config.toml
n_layer = 16
n_experts = 16
d_expert = 64
d_shared_expert = 64
normalize_top_k = true
balance_loss = 0.0146
optimizer = "adamw"
Below are experts of layer 9 (counted from 0) of a mixture-of-experts language model. Rows are named router (the router's row for the expert), gate (a neuron's input weights, with its number), up (a neuron's input weights, with its number), down (a neuron's output weights, with its number) and show model dimensions 0-95. Each number is 128 + 24 x the weight over its row's rms, rounded and kept within 0 to 255. Numbers have three digits each.
After each expert's rows: "comes after" lists some tokens at least twice as common just before its tokens as in all text. This comes from a sample of Wikipedia text that the model never trained on. Tokens count by the router's weight.

# expert 7
router:155128136101144088118149153128146112088145105070098123147151095117108119148157104097108112161157120121142102127151126138103098140128135110108111105157166164096168099123094123124146111147091184173093100145094152092098123083132125131128166136107143126168132137123096122115129126129164144116
gate0:123125134136135150130146175184131134119101172100116143127095151154094151122126138125130159127157123099135145139115153165168108106084111115148133129063111087133108153081107128166157139110140092147149136085128157151108125097121107107113113108156095128132103111078122140117102097117148137162
up0:108165155107130133097094145173123143123089165095111158126143147119158135123134135151096141139158144115132126131113180139176125097131121113161120133061168127105142138115077115163129112119149106146138110086119148097129143081130089089102132114142123133140109131086119156129114085125166123144
down0:139168155121094115128109126134092149135118119119159139145108138135144129115127112139148188124154137106174111075117129098117115137142083101086147101101163178085158101189163116125098145170124196113129114107103141142127123152136135120138130140144092114132158101114136131130135110118106124106
gate1:159109121113140157123099179143151153147091102176169108125081104165103138114137107183174127086117121153091144157132116131132129126071118121133106150094082142111136169147127109146148113114122142115116129105118130136133135065111102134120127105121161111117115120142148091170126142137143106119
up1:105077115077140149138124156145127151158113108136185113090117082158120120141149081155168145124150109159118144138120121097159113144100125100137125136132080147143118153161119152146140114122127157128107148149125111125126133103124107143117116124098168135123101141122162078174134164166129072128
down1:177118133099160120134141119104136115163158110092129102129117103115132131102114107135130130146179119139147144120129082163148117131109138078123121095145109152119140107161133119110152103105099102115139118166127101093157111115159186146131127146096140154139127188111154091112127156166173085140
gate2:124095065127138090150140136091105134127113148120158134128144162117166110126141102124125135096171172131134164131090084144122085165136140115121135122105118116078118114126137151187133172138117118117175139135133129127127145089114063099118140087146138160123095151135144113115131142133122092137
up2:131138128110135118120128154135110140131118160126138127156173118074159124155127095137105164157171158119120146127076105142082102124164128106146150129141133139105135100125153118181123168125123132147201153153174134145116162076115079084122127151127147150154120143148119125152137134120126116130
down2:171113154111168101088120136130108118116112152140117136123151091135140154161135135083117126130108145164117154145159117136143113113117109163137135131130116099162089168125136132133132119130128093083096160170127092067107128094110094159185151142117129123109137117170099164080115124148136147140
gate3:131119118091087134107118108116131085162060073145115140126123118116149107133152100115154124168141115139114110142143129091146116124077137135104103131119147128127071156149128138159130079156172133180128122151142142131103100126113152093115099142115163127106106139120155175155113153108131147119
up3:175139059101116173139150102140095125147127109165165116111083142127136104075180115115132138166164128148136112110141138090136122114120186126104127090125088170111118160132120140087119107134149129128127117114113146168138125110079136110123125147143140110114120125107130143138157160118130141164
down3:121129094157135113124087128132138100121129155110115139111169137108104126121169116143138138156140155129111132081130154110132146164114128110098050108159129169120176162136086153145149128156125125130169129165141180143185104120131112127146141124122112108138159058120101134120123122130148122140
gate4:115150145099093166166131137144147148093122135119094125148143164131159098133108109117163127118170134131145127135142190126118118091095132128139163148137131119136154126116113104164137196146122120155152133150114161142149124129140146084142050101108153079129127110144157149125163123105138118106
up4:136100133111095173156137165151155106120126104111092143091153141141146127117129105138157159128159089129142105103141162117134118131109148103139154174136143139136107133132152136160126139167148110138164104146111141164136156111171140115159056131139147078126109149176161118123130156157108083131
down4:084102125133127119119152136111099082148101138162079109068096142128121081121139171106132120116120169136118113155135116194155125120137090141116136153129147180135103073129156108091128137087114130114151136128104155150116144110140129136118104104177123131128156115150141129124117140163155139105
gate5:129108092158141133129116156112143137156120101147125126156104110143160134104136125154126079115117178128061074150120141127104121090143134124119140115136135120112149068139125136142078168128121128128132136067146119174146130140167114130150111146202115125144122125151167142160127127150147121132
up5:120121123145118123145075126150169138138151120136098106147111106113110121133158139115150120129115162093065134142106134100098158059127179144136152130115138142152174126084131102105136158091132121138176115081146106143133127116110111140143102134179102139137135146134162125177124115092131120116
down5:090134107126147115107117122094164115117168047160141095103146139139118147186116119122110128129140107112136119085151114115140128123137172114112123152075155148149115136125123135144125125126125148120142059122093166143086110114115100154108120104119175151158152146125149137096118134148122161139
gate6:135132133103136128147138152163101173129133138213141130140115126055132074143125154133134146143141113119132145110127108146193111181112169122092177118135122114144152158110132137124158126150157104110142136151132143154140157175120105122139098142139131119140143147134140121104162131118121092139
up6:149125137125126117145149127177083167114149124195102135157144117115125129131123141092133132137164163110160117103142138139160124140119169120117162105141135134125161114130121157120157128152168124070141118147157122151118163195118078120129103137161146117163092157130137097131160132120104093141
down6:153147148103144149145100127102132095109187152131151098157146091157142109101097108124081119092132097136118123160136120143115094142125161134160166153124129157128084078153093121162124099118130142118139132115180131119140150135131121121118141109137122105150085109142141106182165113149169146153
gate7:139121148116136136163121168125160147143095130158102123068114128074166078132123131117134138137146146125135152117114091116130134167090157116097167117126158098156112165150156132131131129129140055127143165121111184139111138124116149150111133124172084143123131156117156098101144121109113142126
up7:126136118126120166149131167113151169151077128152081135103141140075115098132121096130139112162120103146126148115114104152110146162101143097105171131136165162164077165157156129128115144153129096142140158144141127129123127108131146132133154149187067126124139145136151119118128123112104080134
down7:133137102142145102148143113081114118093125141125163088126119151147106101119157140105117120116101079134118120134161131134151117102164137128131149106127159122123173147153114146143156120132101145106082153149134092100124154141112134103097100100156117124139128172190134176123135054098120157138
gate8:166153142134141137137166150135164118108091130152154164190118135115114083092172105156128107113139154141092144103124131133104163094150099129111120115139158138131122115161141131147084161155117147142119108150132124135154127143128126137129096152123175128134172123142132166107161070077156132108
up8:112142147103123122196138118154156137144093165152170154144146148127105073072156123127156114130153133158106187133090153123129146112127152193114126123132133109153104152138145101139123142160146112185130103135139121162141147119133117135091146143149130132136137149103137147134107137113147097091
down8:163168130128141133105139086154133156095164142133101094107163143109140122122143102138079184138133135110143157123142151119112147150153154117101104113174126122110162137166117121130101175145096116132125152138122128162145090151142066121155127098114167175135127090126139112112133115143170125100
comes after: " | ", "\n", "| ", "; ", " (", ") | "

# expert 11
router:147117144113136152104151134081146158142138176139164099116162114137179110134107131123099136179099095113115116082148111150146138105135128109108113117173133155135103168137145087126164097106140150098123138154095118155181126170126154101151143128111097143135157121163130111124102104139141105160
gate0:131080092097101089119149118108142136134103100151129153110131125118143132111111119141149151108129136161121102161181130045142112128087134140103130106135111119111110108135134121188097128159124136136119115069137159153136112104178143154121137118136109136106107148101133105170128187124136118128
up0:122117115124085109147163119122134136106119126140137118098135105130180132092086115147139150083123118148100130169168157094124102134092140111130105151146124150076121126138118066156098090134082168137123120095136171122154123152130120140127112151140098138138126154091123086168157162119143108141
down0:143171135135137125137151160095118110117149116110145114174149150152167125147143103075083186150126157083094114102069109119121173115108083132088123137134139132129108110160137108125090154109099122118131132119141150180127142120136148121121132104134133169155128184147152116132129140121128126115
gate1:110149107139124165115167097160123138096062152115158113145149173123156102162126118107130129109132137126078166142148129120144149127135150097108145151113161124091105144113134096101141100126146076137119124095159151126165134150168157112082119138156100141134162135116113105143114114168160156129
up1:105153116125121154135178103148121166100064148131160112165148150129165084175147144090152116113158120135125146131154136104176117121124134113102127146115126113099117131131144123099137085140145082169143125103152149134145158112130145134092108169162133125157132165151124134134094126166105170124
down1:134109121128096111121159104147144134119121146135118093142173156156124172106138122159100113102103126127124146105136128136158121137196086154123131105108106119081149091107098144129104092150162184090113071107159131127177112129139143140138133139125107129068149127131108135122148152109123145156
gate2:147100138148094141127139143148137127130112070145125131170103147139066130091116166144181114135117101137090126132099114141104146101105110117091160114132135111098095127167121134133147117159105081166134150134081138161145135128162139116169071152136089115145098136153120125145154141133127140126
up2:159137146118092148127189118126116130129137122126127123126111140104118100103113117139155138144169100145106106152127089162113147122107133104121118136135159120087081130138140108136144131162126099141121140146087140126170159062141150136171125135103082137165091167124122137109205148123150108141
down2:112144127164122167146158147092098108103144151107170116121143160140139132117148138094136158152094139123129145096127157084112131167166154150124124135130115165121140122131109141124117153129108160108185071145157149070098105113096100109109126099143157135080155098122129133079117138139132118136
gate3:130116125151143128149155139083111095152094096141135135117107138177136108093074134123137139127163127147132132104136146084163087134121130157094133093119105130126176167168152138185142170143103119112112077121094130143138105148127104151132157110135133150116096137179097122135133117107120155148
up3:118105109140138128119138140135130116088123127153110111110114126151143079112138100112136143099162133107101150114160127119189138173130122160118182078130110130149158149127171111150170159101097149099100078124108142141131122169094123141143132114150117144168094124141126104103122095094081149124
down3:148146095131130114121095125110102126109105116160110083109101163138114169161113129070140131185128135098136169106153097107147115120091151136116161098165158115145107118092128135185144130120125128080118127129112149135125105142102124113168147134104165152161135131129129131180115123126075125122
gate4:112121128111112137151174097127081131138126142159108127121074132183147121110130115106119128112157119135079138073135096097171113159113114179112143070120088133127142124068141153122139133152144066117099123100114149122140132131141101127165140133141165124129093127123111156125127134131112127124
up4:136145132117099143115136110132120134161141097191103099159107133150146126097118095110108127137139135129101130123096106103132131176099110143117118098130130148126157129103109119136102119156122063142108133063099144133117166116189112122129165146153157115167068140090131112156119123121129148157
down4:154144153104120156133162128132150166150133126066087084097125119180097109146114156138132138099127114163133072122128106122099085129135110147138100120150140139107106106116116091148089133141153138153119146119150094086145113108119123134143119167131105123130099099141069108134128124105139146181
gate5:137135113121071161093120105088172169126094130132107154096151143111126096125113137099118163134140116118135149085114103124135097130155159133117130113094131093136159092153173140113129150143170137154161166173137126094150160160151133095134118102138100126081109134140156152125145158133099126132
up5:147132106128108170105127148119142124147104135136172150115123177123122113145079123131135129107141121122116142102132141136140111062143198111151151115108142099135135116139138114077151133119186162153134120161129103119169169115138150123135073109128142146099129121158115148157118192127139133106
down5:140143099127163113128119124127116153160125109120137119175123115126115136162153133135135159147123132151138144133172093122078114143151118167153122087139123125156117160156093122150120057153140137187118105151129129105089144153142154103116082166175093136148143137159145133121160133126143080106
gate6:116082143122130106156192157151110115134120105133171119075087175117112077114120123124121128138157120135126120105108125117159127140115120100109165131125159103166136163120160132134135161130112079099152142110111126120150121093185134140144113129152109085112140131127150117134114120125149135056
up6:107065126112158099174176151130130126123103139109176109122088150129139072116126128117130125144120111121153114100081135119150124133125131116092184095129119116179144165118136144142135145104118078112142176116098145155117145119166132112132137121143128101134129117120139096129158140105147109071
down6:123137183097109127140098149087120161147166156117114113100104150138114147202114123094104129171086100104092156099129097188155108107158128117135117129123134155151134092127116114148117134126117122105151139168089118107122139172128164138145150122124079142136133100118097136134112125122118144132
gate7:118128104125117149126100127096139144152099161170152098156105128119134083116105137178118147105146136149147144099068142157151119149136145138142130112150131145159102138126152147096104132079127147136173129137108108053098181121140113104169128133101139129116090154142123113112147090106108142129
up7:112139073118098151155110102106140096161112165135173096164106121109113088094136104163155131112212106125124161111116136116124137139150135144172126144150152117150106151152131156087124117103112162135147118175128104074114183114127133112134134146115138111128114138137119118122124095120112140129
down7:121158116130129153117107146112096125128108129102113151162113128107129127106122089087179119129117084154181161126163125120123095100124129138142091129153127111122135119124133110144128150126099126152109095150126147183142094145109155112100132125136159189179158108138140151133136165157172109072
gate8:133142110113123134162141145076135153130129159100133106119097120125146147120156109148142134129099137115144139176179135156168105117142138145148151118144104116129115144090148111133103142171126136064150095116135121159130133099138141137108192123125138101113125155135137124139078180125154054133
up8:103138138081142132164082169118156142080110153157139121125102097147147134111116152133148167108144119127100116146139148109156105148147118152159136079152090156108134148139134117147140166157134141102144109104120155179143132092114144130128154118099136100132101128151117141115088168098130091070
down8:141141137132130117150106110147107147162157130101112127145092135140096149138150100080116118106169132100093143153157148096155134085127122180111133133152150161155142067124154151119136119116145133111071156130115110127129147170059136117142111154145126151119119098108092143132156101103094131143
comes after: "2", "1", "8", "ation", "ia", "ions"

# expert 14
router:118137139123151100104160096144152098173151085145121095129157140114181133146150160101128151123161138111083128126162138144126140152141131080113105098155143126084139095116098153124138105127111105182120096122121092105111100102162132132123140168126168143173134134140108149130157095157120125153
gate0:161103139127124167142124105130125092180144120176122136154096117126142103117103070137151110112143111105099128082147162120130133164135123140146127127113105144155162141092145105157083137117099103133164168140111118116120173149146138142142157121121132133129104121067134123128138151083126063139
up0:167083108121119147109156122127139144148118094133148137164111120128101087098111091160117108139106111119102131116163172141147146128152142098108114142145147166121169121095132142138102095091110137108146164113154102088097187159151086139157171148146134133144132147106165122140146146114141086138
down0:131142116141108087131117107115141156143158165125139082131119136152113128165147145106148078111106139152164130106099111143102110146161101122119145127084112178157135151140167160090104122124107175112126128130113080097101167142138113122108123147108105173127129088154139086131154112138154137171
gate1:146087135139110101106122131157110139103139129112138144153150119152178168107147119165146155064128131155148137135118096091160096116147137143119131181123116125132168087140121093148150120108123150118126142141103129158160116098180120136074181149088090131131098132128123135142158122122137140160
up1:131091112101096142111157116172112173144167104109184162129150107159158158112174099177150135070167099144103149108133134100141118098153131150081135139126107099120143133102120091130119132117126136105106144102111141140159117114118098177128156113093097125140117127116148107120139126146130137142
down1:159128109147131102107188113144153141154119120149116121143133138108183144145120139085129153153170130143095148129108104145121144103088084130166152118142146150146148120150142134147125157130100142138156093137103165149148073147163110134107132102129159139134132149128126097191114197126130126138
gate2:096098119127114134153142152117145136095133128100123124141127151165103134118135132097129129111137128121152111102164069100138137132089163135131149104138148082108130131145160144145075160127135130123151087102104179110135134176177065094111107126126136134156097151152143081167137119108114147135
up2:112069106153103105161152164093135119099119132102139135138150115164109138140161151120136130128129138155163107113166083102116142113118117130129142095161147085089140127170137163130115152125113149118175111113109141079127136132181091092119106129160135151143110136186128098149143120109150142146
down2:111169150119138134118145152114125142136191081144153127144157091118089144153100095112147130144116087118103135155102136155147143134152150109130164132085118088108133117130124138127108099130124206114127117130109130137115170157108148136154117136099176136092112098141110105112181132114149151148
gate3:129138132123081140112130111156126148138143100174074121157150137069078096129157130101127149112141146079165130160110118136113138111094152138114133142119119104136086110114154121139130164147154111103083132109134114111124127179137118099149112122136165149164119114130148122151121143102107197105
up3:109156150103092138128130134097182066117113083118097127135146100093093123137174130114119129095107114124145146178143161127136140130116165111150138119130135104132104088105145105149180123154126119110084092132130124149107130114128105099133125116132131151156136152143132108144120166144093189088
down3:114149125160143113137085162130184133090138148098116139164091122172124129161134072173107122120133171139135135145142107135087137109157127096111152098106160096132138109128147122110165112113148150115110154111119102168139108098137095182107131142120109180120132147107143114138093101142136136142
gate4:115145115144080116167091109133131104125095090109124162105129120192120151084127097134132108139117066128165120144148115116142135160146099147145121188155067138139106133093141145150162185116158112104109120104134102127115110094135133098133112118150104137128085134121123119119129123121124145109
up4:076122107126113120143126128139112097126131085102121141107131122137122178122136137131156134169089076147166116119151093141149135163158118139132153183106102122130098122119142135168133156126135071102113147115130079114129117080136150104172085133165140110162105114130119137112124150138082107128
down4:124148094086149142149099125126138156099117144100152150106094081144095135098102133161171099147142103168161130165131159147115083177109115122119142144097112116110087164110142155122138104126089124126160119096137116133148165154105136093152122112156128157097143131177116139115160127128120152139
gate5:137101098138105136112141139151097137139105147112163133135139172124177092131159141116110120108131103127117119090098148171155153145132130106114193112124162115125132157109135152100160139121166089136161117154115132127118126174098139166187131141105113083104131163140135134139153162104127110085
up5:118090083161106153123121155087058160120076154113157095125126173125177099116185150103132132118141124149108108110125124155116140112134109112115159095110124120103119144146115135112105130128134103105160119138085138136142128138126148128160140128144104092117150172147133112124145166159118112081
down5:141130129143129162119130123078124151133069138147122141143188173120155157149150121137120096147121102159120133145146110162139119131150128113082142106131092171109162145169097122117128091154118135136118082130160111116125129157134153107156159193122148142109161169142112100120113144101156129139
gate6:134114096129120113140137116158107143086148127131167136133116162087147145128156163074117143079147164115152179148141128106189126132119155102089122157153166120113153160117173082132124125095154154132107099148123119133113142113089132110133155158112136134104128136143100124151150168092112145133
up6:171133083143137155140138120134130138124145114117135132125140154084146127163145130119125166064135114114142164145138129096180142123121186087166125171142124137112113187110186100152115143082154129134131130127112113121115119134109151136120133133094129146126142153120119104143121165090070137147
down6:132114140086113129109111158123181147125147130130110149171121105125155126142124136107110107117100151118105132147148123119149105113132108149117087103163117156092112150153143113116165110129149098150133169169154152199094114116171109094164092166147121116126076144152101132121119153134134145166
gate7:096140130175090124136151119123134097144130122152164157137123123128132146091136112191152110093112142162139104149100120120151167127155129105150141135128145079124101134125139121127141194130167103137142118114155109122164151167186098176105101123136086124119093159138137126153141124155127107147
up7:060127147136108087144133123136146110146126110154145172148146147148102146132128103161168139091135157168136107167115121145095139115151126138143134134128157102123133126129133114141172204134150125125116092124165120123103172146158085152065139107102110108112108139164136148149128108138120128116
down7:144141148105127131128103116150115143116149123138077107156146116162146112158137143113100117148118138098145122139077137129122125105155085132111145125150159187104117116121119138135135048141127129113128194128132111155186127136183137142142161132179104112095130115104146116144158105141142121155
gate8:114132149100107155156148135107154129122074137126168130119136078130139082117086099115130163136171107141114141164143105111133153118158125133171138164152102149136130125148128120159090111151124125166151156107204133156149155166104094090097121145123125132123133117103125125127132120116153105171
up8:116134129092105128157138158109136129117080131149134154091111152141151107113112101092130175117154134154130125155165114127107091112138111165138146152129087134134142102175111113159146129159163101150154137103185150163118127141190083079098131143090133142126102129093141131140117143125111135136
down8:166118156124137138122130150113119118094101117108150091147099112175126123114141101085101157111080138149175143066080094131096130156148127106143138122107134153089138104104097178123114096131121112118138095126146134147164113115151166156139169117137096169114157134137122146131142134111147105143
comes after: " | ", ".", ",", "–", "2", "1"

# expert 4
router:149154145103167151178161112117103149068126130110116091094129100154115141096116141114131121127126144112172135106120071104138122162168124110113161104102142134159102171076117138133116121103128104144142132147129137105144106123140156127137150124109120164139150164137113191145161096126143108106
gate0:146157112111151176143154118102159151154100171122082119112155088111135116057128141130137163104130114135117148140100115116131131128140133105130130129115112092142128165107164100114096131139112119146148139088125142104151164179163104137069143119117136083116120140105120141094133112136178153109
up0:152133120124136149109185135120128120155119180132116130129116124125158103074067152125134160113144128128147104121122155132113087147118125168137140157142141117103148132153142099150095136150079107163152174135129071113147154130173112119089146112118176116140084116151100127119124108123145112092
down0:151082117128095118137147114169143150152114095118132155108145122120091128122097153143095124116141125095143107134106186153102108126174143198123127145143078169109148127145116140100124133125126130132083078125109113128103083140168107140147113148164113103086134099103120105109131135126148114104
gate1:106124138139105153139181103179106115128129076104191154145148134098135140105145119092115123089141124094147138137126141107131197112171146096142155135116142115152115134108152116101127153078105138126124122117134129114136090098088127106191122123124122098115134145114131125152140096138111166116
up1:070142126156087147114164128115117124113117134117136124128134126123131129136108082100102085139115093077108123108121118139138221131159147128153145149137133086173130145129139151129125102111159135132118106102158119146107103121113125129184116119141139143108104142093137125103106112077076111133
down1:158151151071133166106139122078169111102149142093101105152174095097139152140124112147129151090103153098150095117140088140109113137111127133140182176180092133128131159100122156137114097132105130144137099134126123110132135122155156115139150102091110149136134081113111152120143116127121108118
gate2:153129143104117120152157153095152131109110133128114158193154096107122072106099178115161126133129133115146131093093092132172154166120131129138119074155112091146126152106109152102171122100141142099123110138098130127119145144115104114144138143119129122084173126163131148132109147095144092122
up2:096135147105091117153166138094144128114162099117136163160144100122110108114105118172164120136119126065130114128103155140136179122147151101101114092132129086143111144076138141122140147118122157121078142104141136143137152134146080115150115136162138123108101160174142148151140085133151095129
down2:111140101135166132113103073140125107139135086123115190125134115173095138108143135193156123141098142143145119122145136130109119127112138096130101125149104166140147102147168130137122165117101154103095139109118113108160131142083115151151106099127135122123085146127133160150130068104139181125
gate3:122095122158119123130164097120142081117126099120133127106129116108119110125126113158155076091084140135135123112137167144158182134197143117113127150124116124169103136153135163170161129113126160172109154130134159105126147125110114092173110125131129169156137158125143135146128139162092090111
up3:113104114119142111163143099140149093104147089100142149135140131102093127100132139151099062091084161120145125127103169114151138142173162080121116103146107149148134144102136136121143106113105162157119167142158148096166140139121117108183106153140122110127140157138156129156130141104126084118
down3:114122146093105140165144140104169161118089112084117120151154110125094175124154152126150113146105168149157104137156128143084102127159157175119108122110132152102127127128134125179141110150140102115164137142148169118160172104109132155133166097152113110150137170151114117096153140106123130100
gate4:122143132107110132137177127075118097121108142123110104157142108126118139108104086144166165134117112125127158095114132097169167103127137153106143158156183140151106164112130135142112125097089137131108112125097134162164127129118154099119111101135115130173090153129140137106136118122091049123
up4:098143137103092120140170152096099135126120100104116152132129109130159125092105114141180126140160147135108138109080131110164176111100110119080131128136127125151108158091145093179096138106096140136121107138101166120162126106107131132127114117141124156171104144135116138134134105101121056101
down4:132107139110110133139088141114139093114147127128084161114116149099148149177149175125146087151132163106147125120162182169100138114126152133136148136118121127109171099139152107107158145168167126112135129138121092086123154117122124162151120101125116162072110157123127096134086135160146158118
gate5:092104090097125121109135123104120144153115130127118092134155104104129123104131133102189135161106119133139108120119135124139085158175112123146131110124162103121189104097145134146120176103137115160179130128110104122062144138109098136137125140150130141141102135101149127141140109074093077138
up5:111093127111127121129083119111118147109101118149119107148106118111116139115124142135131144116098152060136137095190133110122126176143141133106130129150114144140132143130178109113135197139145109127128105097149154119126100133058120099169122139130121162140133192137138145184123133128148106122
down5:132120077117215091148140169099150105107142099111138105141127125162146144116108100152129140170158086157168102087130154075118145092126134121161143141137125117148135159142146121121113135139111117099112123101123122114098098118121098134118095156159111137107169159146115104114123125121136090132
gate6:150118150135138114089101166149154107126118138100165120112075127113162163107118113157140104124131106103097118101119122144121127167106127122138118152185129138140115117095088150118152084130135076145091096096104148151095141065106136082128139118128119088117096115090135126098143126118118116110
up6:150117111152145117131140144133106092151101111103147127103076132151158139086113134120114116086191154121148078123135112121162129132137138166138181145176082130136118125161111128131127104175143126103111100108160151126113133139150110085104129105126132103112086150103097110124134148101088140101
down6:134139124126107105162091143117127094128151088108139131100135119170120094143074096150094151146154142134134154125159139126094126093104161154144124165120167181100129139128156149144147091146114084105159098142143158146127120142132150140150082165150146123117094164130149095127122132079115125104
gate7:088141121124147122151137174126158094082109130101111108145155167145096126153145146127160087082102145172143118152116139117131097123093149105126077104117089095122146149140135132160120105090117131119132150122158105125088138114146129154100113117139106153131098182184139146146128103139131120158
up7:092098095138137144144175149113132121092089106119100124123140137122111127127132124133171127090106162181156132116131138109117109145147129138127077111094097088110108147165106132139108156144126148118138143152156135124095174118179130149117116074140130148112079197151136122159110138125144121133
down7:114129117151215087136170096133147126093123147159124122131154162141133133135188146111136124156115108163137096126135110129159109137161118117141141127163108112193116139155137108156145129130103125104136135168132139106099113136138133086115135114119104075122142149129106155119103096155146161158
gate8:139158133172131138106152140114143142126101121149134114159131150091180130107164116154107095096128134137106154125078100156142135094130130164105141160089096085125123113118125067164126117107146105128143160090110138149117128073141112115119142143174098106173160129114125127131128108142157163123
up8:150151104196143155115157136126085143109084150141140135141115138108141139106104104148119088117134115143111135065114106137162125134125136149106152159078106106117155129134147106107089070102136089114132107117101149152104124101114120109116136156159059110146146135099114125110131130137141113157
down8:132121137108168123095170111150102146096103107118098130142172154119136168136169129129131139074151153161137145108132102125151068106136141166141131129143104130123139126144083154116112097092148147145145155104123164154090075130120157108121130180114116147127178117114114160114146114131108150125
comes after: ".", "\n", "\n\n", "==", " ==", " ="

# expert 2
router:139146077077174133120110104129118155133100104143107126132145086132098152158112087115141127159102098151119097143131169124099100135185113166122112144121128151156103146148147178109112127102136109111107108119164177127139134143108146139103128179150115149143148107147109141106133169139163135147
gate0:108116143163124135161146128155133155169130136118139157150143101135121141101147092167106161166153150165130147124130145087115135094132133093131154140123147110171122127087138093108098168155142145133127136111146125128094133138147103161142084113134100104131081145166137107160091104145137058145
up0:095111113170121128124168121145098157207143155116123125147134121097158127115121123161082162146165121135104160107110130124133150124151152123137164111135122123121109110066152101126084148150156144134137145138123089131109128123139116166146109144145140110146101157153151129175119078157148091146
down0:161119171130130093135152167115145166107108128091073111151135173142152113132114159097102138104113123108172075106136131118099124117166087113140097139156122144084118142158095111154136144139158150099141145111086150138137163109168118126121136134135105138137144177122124111114110123152154091135
gate1:128102160089159141134103133091126114146187110142112082103066123129148156154125137157120129107125117153110118182123141156146143132105153144156143135173108110146103101118120112182083108141136103112127116117133156154112154098118129169109134124127130169095126139190130149139117115136153105139
up1:129100164127128136167099123112126128151158167127110089125108107101149133131124181135104105069099129146096108147144147176148178126100170106152161147114122102137149147111171071146078109132123132166127120117150160133147170136117113142122107117134116155114139110110140118138119120168124144166
down1:134152088117131126155048124157143124135120119121170115138143178131120165121135122092127106171151131150111132099137152153096101115111143130137099092124094134157147078112109078116143158147152133166097113147128120088155141115135107097117109129140124127113115079121147121127149125117165150078
gate2:126144123145099106129104123149141159111140127155159155153085134104121127145120117124149161090089131149154125154133131132109107103108127155112136145094117078070157097135121147136126103155119060113134136110158141181152132126135118149149116121111120068112137127082150151126128163086138104175
up2:106084092111116121088115126140135164154123119118115107135118141074127113146115117137191153145135138117113117126164112142120128132147142110097166143143123107141093147130111137149133118136103114148130172152099154096148141077135114081106146174150102085150111130074142163102191129122131105122
down2:127145070125148140136100112128135124121107080148120108125137145158113131112110122129143126117087114109141117142173171155117116165144122080123158132130156157104146155147109200074127114132078134109137095112101171177130106146138192109116129163142149123127136117155112136130147147137121139136
gate3:081092172160123157156135143157141114140118124116154148136088138127107131127135146171140142110149112134077148128125133108146179152178146165123164150140141154138123149119152087182118129087111119137102122088153141163104168091137129116113119112135133142130116161150161160135102109095156126104
up3:074139171134151137127135119147137138148107097124165111151132128130095132155115128159126134133112064161112120114139166094117165148168127166109139159120124149142115151138121098165060105133138140178112133095181137148117172155118136135101131130121123145152135148182140137120112136123152117093
down3:146102147098129140123110105149157143147103160133146162123107165116194116142127130110095102070143146143137120102120095109141163121106150132126130128139120108167131102110099135156134093119150177149096128120180104141141116144121102128115153078092146181097144109128157151094135157106131156139
gate4:094085149109163096124166128148061143111151120090094147095108133139147127139092118086120141130132119160156122136111121117145131145145137203139156109134162120110119145118120149154136132135148100167132133171150131113130152127149106120105117119169155169141114137152157133146155147155130109068
up4:096118151087092093159176170141070119107114117130190153127121134121104134147091139114177157126165112155141116159131113112128114140124141154133106106143157092069127108086109105096125118132119130139121127132120142105166162131142103116108089120176123136131131136135128112164153142146155099130
down4:136124111105107152149111153110122141115091107160149118121119115117142103136113139124149099185094073110129097114133097133144111134127121135107142170114091149137123170129101093175129155150102092158132123116155149112141141125086137110160094148126115130155153177157119150139126120045110137117
gate5:122157137138095128123153135136154061151135105155129166110126128101119105086130124136115173119116127135119134110137115131128121067122148122149117096111127119090110093082134106099100069110090108146140150084150108138168139100116133097121098127169091131149141149157130185124093115122130118133
up5:134112090162116133143133119108146105130130123157151131126142140096121127091095101171126137107108092155092139082140124109135105070153137087148136133102102148101135080115141129131100101118052139127098144082106151135149132146131129057133116145116103111125106146156128146114108136130113108091
down5:115129141135109090129137122099136093138156119099162133181107094089092151112126112160125087131081136143073153147106154112129146155124105137131100117130064145106140095122115134130126132115117144126115136179147143130123142130148144152076123124137085144127146077115107124098171124131095139083
gate6:124141106145132156177130107123099139106114130174111132103095130157140155126106132141133152099156128155081111154125148156146124153118120094137095165087110136116120111142124150145143123141082121148137109106104133154125128071140137169116051180159139135108103146098160138151122132167116116102
up6:088137125113149123153109155154134118086089085104151154124101103162116157144157139115102170117137139162117121118102134130147114118076093145162110149145153134117107152088080112107109164141142129188105152111164145165146109109117155166137114100135121154123129138142136124165094095147119144109
down6:121127075126153112062132086130127141103109115116160071177088144122147092142112122152160099109128135131105148137127139135139097121165125151088111103100118145139116170139157145110091121119099139107117125133106124120121111142087114126110133128146141131096129133112146101131186196152147103132
gate7:114110124129134159134124137143143090103103151155176174142126102084122141151148168167101107144133135143072115146079121148133115121110092105149137159111108090123111105128175111136123108162118121165097146133113154189139121132110123132121111140129122106158151091130099093078107112162139128121
up7:163113131175118159129130144127128146127141120141104116138137110128146110161122143103118116114157151138130132138152143145129132129106105056184091163101104118087152119133156136153137104126107110152118150128093137140093135104169123118164073160119109129148132118103160110136054104174101120146
down7:133158122164135110105077122142095120113108110159142129116107092127130158128134104132146134108105128122140117136138175134110141160135108121121137101103145153132161163126160156132114096139092118108065121169149147108162136139089170151094118157141118173162142075152122097143110182126110124154
gate8:133119073140161141138106107125082154110110137149112099128122115139120088136075116175150135129112120104126123122125159183103130146170163112137107139115132136107142120140155196133104114122074103144128132110122134123137202134119119125173102161165125151112133137132123104152141171120146133149
up8:118162150114117103077141137138121081106177116137176124115105108118107102144143149105107086163123128145121119139104105148144125108143142172159127128164108099115148119154107129084138149152135100128127138098193091154140179121086142103149102095117126174135165127126106125151113135130133149136
down8:134109132131109140119102156099138096150089106139161161143112130160104114138109122085117118148125116135095114092153144099119099131093124167149146145166064116147153141169094082151109153138163127114113117165131150106140122148123125115144129123107126118111117106122074141135141174077080152101
comes after: " |", "\n", ")", " |  |", "0", "3"